Below are experts of layer 3 (counted from 0) of a mixture-of-experts language model. Rows are named router (the router's row for the expert), gate (a neuron's input weights, with its number), up (a neuron's input weights, with its number), down (a neuron's output weights, with its number) and show model dimensions 0-191. Each number is 128 + 24 x the weight over its row's rms, rounded and kept within 0 to 255. Numbers have three digits each.
After each expert's rows: a language model's description of what the expert responds to. This comes from a sample of Wikipedia text that the model never trained on.

# expert 58
router:102089131151144145147147115153149152166142160138092133109117130160206164166122116112154132107129129145110110131165143142114142108164137129110138104087072129138083122095126133113121139145133145094140163154170163104102122082109140133088127152139104120180123103150116133139150143104117102122102097119118116107111077114099088105183078147109121135124118142136138154151097121098125088171117111109127112164086121112150100085141138118157095106164112123139143098155151167140098119142142127130153170145103090128150153137110108095115137108126102144095128110094090145116119097110122143133
gate2:091133161130150127135147174126149156133148088151116103109067184131119115120106114140108105146104139116095099129112123163088085137148171135097161149149124140179077145091169079144115130107111105127162105131138110141121104124154161134108111167130100110176158112102156136088140131097131104151098126141139089179145139105148163140141071127117120094122144104123112117167118121105146120107139142119168098105127122149128113154178110082147141107122137133144141122122122092116144149155093141125177182161165118135137113101114156128141110113122127127107144117110100131153162140134112153124
up2:171115095126094125102098162150146113114181111125156113103109171157138131095116108118095135126121131124129118064132126133141113130146148124128128114143148142181083142140142116164117115108115124158147141100122128106137140114156141148103093168102115109144115140102159126119131138168103163143116104125116091150167169149119091157100068129158148111151108116132134134149176139103153134113157128143117138188142101154092143116174093148122130121130141124111134144107101111124151122109117159138143134117111140121083118097121072155133131056099113136140177161116073141147144092134158153096
down2:155189107108114120146118114128091153132103107146144117117111128166099136114142095133120128139118154171106107065129090116107127107158185104122126127176137106123134097085140087139125098158124137146137151094103114133176130138133153146115100156139145108116132101118151130132123124145128147153177130135092149115087160147132075159090156167131164105117121161147131151146135076130127112096133126136126133138130131112105106113127138147137111130117177090096135136160135096133106160148144174136161103115100125097144132168150157086115146179139111089156131098132084150114132171080140110123
Place and venue names. Final words of venues, places and media outlets like Stadium, Center, Arena, TV, Film Festival, plus years in list entries.

# expert 60
router:091110139127150152146171100145133151152158148119107152130115129149158143152186098088146182128110123154126104139137098118106136145137160109120162106120118115128107115130099156103101081135110097131160153139170151083117100100111141141086124135121100174163145095134142186155163122114147099126143133117102158100115139129085092099147125122111087131153126174151134169137109103093112117146074117127134095147115129098129170113140141115134096101133135119072144119181112139108127154160139089141137122139117113103158100165166110085104103112130122127116131110122134129099088135089113144115
gate2:166164120137141128125126157134176125125163120172121147115063152128146144147122112133109117088116138124118130123142162080156129147116106107143150158140108129133132129097062150125146136108146135162163118072134135137098107124117095112078177136109138137126149117128155137075183131094137123106142137121110120163140171086094148111127142135088108175105109156162105119141076115137133125127122130127128090157135145099120112093152132141107118152163106119135123152132120132130149122132116133101170121136126107148098078076167094115094123125087149133136129110085141120133168077141132142179
up2:109084129136122176113150133124083091132112125105122123109177147163140145148099096127147122156130145114119144106132112144091128131139175149122119071115112115117108124169141174122108094156116145089140160157142159067144128161142180117144113151144120162136125119129119099173093136110091156165101110112136139136142120120129110123157104163125142090122122084121112131092185149143125119138144098110187149114103162136125117140131129130153119101148163153127157113110142178123128103128134097125098140130109157104169176169109159132105126138134124140114111152158097161140080143099079135120
down2:093135163141171166113124089135158130097106137166155118153186088138118112110121123159134130147114116091108127178137072151130154141138124110124134120129124147119110145125130105151156152124128050059083109128096103112142126134101134093119133160174138124142093104135148126143101157138125113119153124194140120110097145113084131137109117113157127115147177150134114134090122180145147140149138151083144117129156108148118150130107121109155135157117131112111102144130117147105165131135156111173094125124106127073155119094140127156132103089105157129126124106115132115161111144180117145144
Biography: arts and family. Words in biographies of musicians, writers and politicians: album, song, writ(er), married, brother, -ist, and the spacing marks before spouse marriage dates.

# expert 1
router:100108129153138158165163107152124133148158155110103129130119137152184145169120113104126145101145138127101133139129150123101136145152124095109149088100072125132101125100100136100111110144122150084138144139176167105088078089127138150095092155122106121143109096136139134143149131094144115156123123092092142091116117116098077090157100149101107133145118145141149174136115103053112092175104125114131108136090120107169135092167115114144111076145140143167155109131147150153145132136146108132147150148090101131144142129131122124083132117124117153103118129099105166103125106099115127110
gate2:088153162141141121165105103134114183138154161091132118149125152120102185128169122108124096142124103162139143145110142135151128128131101147117130089133155129160167107161122183110145104159098134159117088120136134119113140122131113107114128122108087149099139140128163137143172121140188144096135128153119138146066141142126149142105147144122113097164153149133118132120153055116138120122087135123110130117123124110146075117101132098089148123142110115149134141142103130125188119115163137114097074160126137109148144109176155117101116087109136136094145138095130175104111117152142164163
up2:139100124123135115099126131127160109100107114138129132125154120187157105112162114145153143128141146135136125125143131112111125173139154144112145159101140184128189114142110091126111162097150130070143155118140128103132165161131150142126152158123138138165149112101130131138103126144120116112109093100146162107130100126129107104177103093115175089089137161122183119108081095164099105069133142168114133166136144071102136150132121163095116104146145147146140130168141137120090115151125127124123145151170144111147084129122104117132121140116105118164139127147124065171109151121124151090
down2:149148117107127108101118132155119134100112111144137113155104138117096144127128123131141117108132122105136127105145113153089093128115131143174179119150147132104126172145132152159126154120140138112129172151126116123092150152097124126086122130179118118122099173150102119071096151178147162132102087180109101147100147181076130141125134108095139138107106125155087133146106158137163122111137120128107097164127101109112154161130163098150134105167182144149084076092108120126101167098133155104132095115151166160168157099126140132125143108099124106164149134110126131089131102126120153127
Institution name suffixes. Final words or word-ends of proper names and units, such as Award, Association, School, Unit, Army, coordinate markers, km^{.

# expert 51
router:119070142154138148164170081151135135182137132106148112117098145153150147137164092118137121111151137139079118110110103153134128163165150124120135122093114110124113149123105138109084119113109121108178155122142160117111087075099141149118123145138109140131130092148119157163177165104109142125115085079108123089122075093088101126157090149106093131144119125138128170137102109133087103163156130129123119143092152110150153118172161138129144105143102154112141120156128151147095168132135149141143123155120112126122114145144122094098096108130130096144124109140153162077117134088109149113
gate0:158137174152182130190086107110130114162164145093157175149155099111091145144116095131154099119134141130117130155123155144124130132127112186122141124176145126126097093102111165104122142139076092161148146151132155142134153175103142117109130130148085158124124128149125131141150134126121143124134134123121135069153103102143124095118080146110097160128127121161120087178077124129122165155127102062149105113125134107109142153130117118152097115149161158090163115134099121114157109124125141132149144122145135150100122144142110077138124159119140123116114094099131151137117112111086095123
up0:128144137144127187119135123171126136074166136157104108088127095110137168147136140100130141122111147140133099122137120145121109124149116108106120112154140106147145142102143147117146118142150123098134102130161123103090106167109159130090117133137155141163134148122133141102107098110140112123115112129101138138098123107104137111128139130130120133136148122151157149114108154094133078153117129135119109096103113151148123088111131107119138136151122178144117077145157138123178143173161111152141150160082128080186128124104099162107156080128107168103084140084141042177086119115141169126
down0:114166107139133071062139118147097144104124127130108156114119115103141073109135150117088127148137095172135167088137130117096167111123145133190129123144162150156096139130160164135101123139131097085118154143094117116121094111105153151123133158161161126168128106161144136098148112164086134123143066177144127115104110139115120155144144138136142119148151107118155135130139150107102152143119139128105137120137154093112135119183130119133112171125152105112157117135136114119128126138108112130112163163128105160108140134131086132158151120109129083131148103180105058130135101100107151105
Chart ranking words. Words about music charts and rankings, such as number, No., album, song, Top and Chart, in Billboard lists and single histories.

# expert 34
router:123095135167135134123179105168148135140146147135113140140108151131175133136129109110148148093136129135120107157140114137096134132142137118133160113126095096142085151105128157124102117107098137118163132127154144090087104119088141131117133152133114147177108077172147151159147152092120143142133062105090130098126107136071141111132101161104116174150131158162130160170093118132103108160144081104137083146102139121133145108134174099139096090157134152107142068141118151127137177136136134147149158153092105122129098114142126085115118105118119112130136104085123154115113091101108121119
gate13:101144068153153133147119137124154169159156148119082119127116143114112105106181122130141116160116135118134100164119148121100138166095128093157113109138139164147153136145143159090089110112117095153110132130134134114133157149159154138123126174128127138111132119153138111122136111143173122138135106140149152151087111138159107122090091095168146129133131117145090182113168072102120116123107118091125101168145147089155115091159098105108114125129128133174082116095132133126127140121150158130167134119156097120133131148143163164096068148101152110066109122150113159123114126142151087122
up13:116133164081155167150167119122166114153163112152155117095091117153151142136121102102124135113098164129081143138131141130162128164140117105092120097129146118121127154109098117119101145154130112136126113114162166135113110092133138124075087109162073141126127140099135164169140154159132108143099135103152124113130147115151141106173122147090077099130147164100131135139141156133156100143127169131166135116104099118143129152169136101140096110122140080117134144139159103151144084149142054092154124144107119146157141151138101127119161081127120155143128099145157097129121116094120154094
down13:108122139127117110105148188161105117145160126129132134115135141140072114118132136128133116131183090073118149110115126156147142089165125132119146160137126078102107174091104126151099128102192168130128113101099146133142108112158121132145136132138193127117079101134145121138118132081065139139121147163074145115207146102096111110072107132127135161129139148138118086143114123153116110144106108137106110143125119151097140144156185133112126159101114140138097123156128108140139139105120138143108111122130132148115141145139154134096159131119083134146127186113103138144143134129130126140
Digits in numbers. Single digits and digit groups inside numbers, dates, scores and table figures, especially 2 and 1, as in 2011, 20,074.

# expert 47
router:107095138148153150132184123159136123130148143131091144124109148145174148166146116100159139120144164112111146112148120121117142141150129120116136118109100110127074129070120168090107128141111117101142170154148161116107089122106117126087098159116131139162087080178135142168154115079119103149120105107082137084126112121089090109173111163093098150144124156151123163162102125121117106181113102106129091167071137103113176134131143110121132108151124142136141119157121134126127131147136132124114118159117093097140147135156139075108139116126139119086122104116131139081129097123125120138
gate10:151112164156130110147150143104122126124130135101154097158078148109135085128115103108137143114113145123166104144097104121142193141122126086088102142109138120099127117111114119100143147114146143116137139107154141107152122079140146173099104120178126123119153090107182145126132118132171148102120144109106218131118144128149123091120145120087107146146140127166117146137141129119131133118128087143145106114105134164107151104153130132071158095158125151105170106138128111139152140146124142142173111114156141079103144153156114137138118147118134094168154119164141131091079150090115120082
up10:133120111139138137152149133116174154151108123169163137099161109121114137093140153116082131097144071135137137135154203122120148142164160151146156112129128129155192163123167147134104160110148159149128117127112121137130121150115124125152129119117101156134170146137116102132101121122116113159145133146131106110089089108116119126123137166157122083156125084084138132099132137137114141116137175138119140132118126112146076115076127115164108139144131153143084133150115101070114141136121104149112110138105103197122123130087128109061148142109120150095107078118122151132163145121110161142
down10:098122161114152112105101123144143134126153109141122137114165136138105116117116125176116144161171109099124159106103153128103161128121117124168123058143140165154181102095099146148134093121097128122112139135148140135159110111106122095139191073102163133150098113101161113150137138117168108100131134120106129166172118152065138109115111118148091089128168156114086126093101146147097086097153184107162134141102112140135113140146157117153096166132182133105126141119142133124122136101147120146105097137124176130151128131089098153120109156120144147103124126116137140117138113120162127141
Units and science nouns. Measurement units, compass directions and science nouns after numbers or in technical text: km, hours, ft, infrared, DNA, water.

# expert 41
router:105124165165141150140155122136140127184143163116122099152101138135148129150139127138143155108136157118110108165123129158083145141123147102111127102138108094155126141110091107115109076107088143122169128158141135107083089092105154170094098151135097146126119110166148146163170186135129132152121086093124156104111098112103115106137115166104098174143140139163091165129077130125107097138118123104151095152103145104140167114149133115125113118150165151118157086157091144147101139110138121121158161146129121096167125153139116144103129137129104109088113113130125146114115084105106170133
gate1:091120155136114130081153097086145137101119136141110107115170119133170106167090131171145105126122078117119109145111122150128134115112191166137150125152125107101126133098109118130092140087154102096129152094114092145131152142157158101138140137143150175167152138118145138093140151087172131137124130117150125161114112126095123093127108140113137122110136124180106123100125100111159129133087131155144152155135151108092130126126161140139109142077152136140144139172119090162114129158070138134140143105118093110176114108149138112193110137152129136131181104141093127113149112167128131089
up1:088119161107131113137144122096134114128147149138108119156189127112141096118156125141144172153104092123080120152126109137145140130108172138166131090145111119106127071088093106150116099108120129096130141125113127139108133168118157099138106145115160159143113154145157128149167158121156113145126087116112137115103127117076120150130136135117076126131149124164087125079123137142145130128116101130113109186124082101071142138101178130179105148121150145135152106141091140119121098128093133134133170110155077107140105146130171139119159153149154119107158127145136131159170131156124150086
down1:161125146110083107118161128108135143080149133110127098105089125109131140108112136127160114122124080130135134152124110175122152118143162133113146109140125144108144102098109112128139151137137172104128096136095093184116135133128103076138144128083088140178162138133122159086165093122129096071153118099133144107090111122155090096144129139169119121139136093174133127139150135115157192136130178105143149174160148161117131133120084117136124144130126099097158117133117107151124138098141139136141108103124133138129081201148119120150118136133152136165149117148151116095149148124100089132
Sentence-opening prepositions. Prepositions and connectives opening phrases, often sentence-initial: In, After, Although, according to, between, about, than, such as.

# expert 11
router:103122153157129181147158126122127127169134167088124132088126130148145155156161109103186142117102135163073132151162115138103156149143122147116153108118088076156105136101115144102078089129104104113127159158147141127104125118116163159123127166136103116136114105146140120170145133102131125152135121128101158112106118102129150092146119138106103116161148155143128172154085140074100105166104098120143106141098170089127122092133115121125110101135166145105136099142091159118116136140152118111135145184096082107146117109160106097118103129106127130107118133108116154100114071123102138120
gate2:108128108124126141100105142142107102134141155124155128119120160106161160137127169134111151180104116123097139107162143137122102110158101121126153158117136182133130136089128162146104143130163134133100133084113107148192100138109134129110170104157152102144110135088100110134084106088100135155132128155121106106170115171100158153114132116143188115141185137142141134159134159153110148127166171112092135094110104161165136147128164173112143117085101169133105131124140137183151095107144124112121134112095128107139158121110154123112173116104119156124101119098133096143162128153142117141
up2:122112146147136131187078128150089137119125149139114090137149117125101112125130132112140112141173107111137093140121146148126141125151132179099122123113125115164116105135153178087103160159141104124113095077131178123086135115143090113114109109125105124135151108145070108120128141153143124116113165111130099124148145131168104076135140189132137144140154123127091119141102104121115107160145093102122110123133134123152117123158084115170169071177146168127116139097141134139165134126144154138151108139099127146126126117180196150145118094118144106129128117149128138145138127090177162105
down2:090149137113149129123102091140107116139128156148125083077133175155126089131122099145143165142106153153124143086124134111130083125146119179107121154101166170110116146111147096113133126160172132108095096146153091136149153133134130128151124112105091120117128110117124148151087108090129115157127139136116136087151112108129117139144091129181127162084137117119116134150091104136118146172093104150122145126179123135126152107169112094177195147129107104124077123125110132138135144124131114140107155092135166136100126139147120071129133140111114142119140095135107177188122160136123112107
Verb endings, governed prepositions. Verb-word continuations and endings like ing, ed, ate, and the prepositions verbs or nouns govern: calling on, relies on, use of.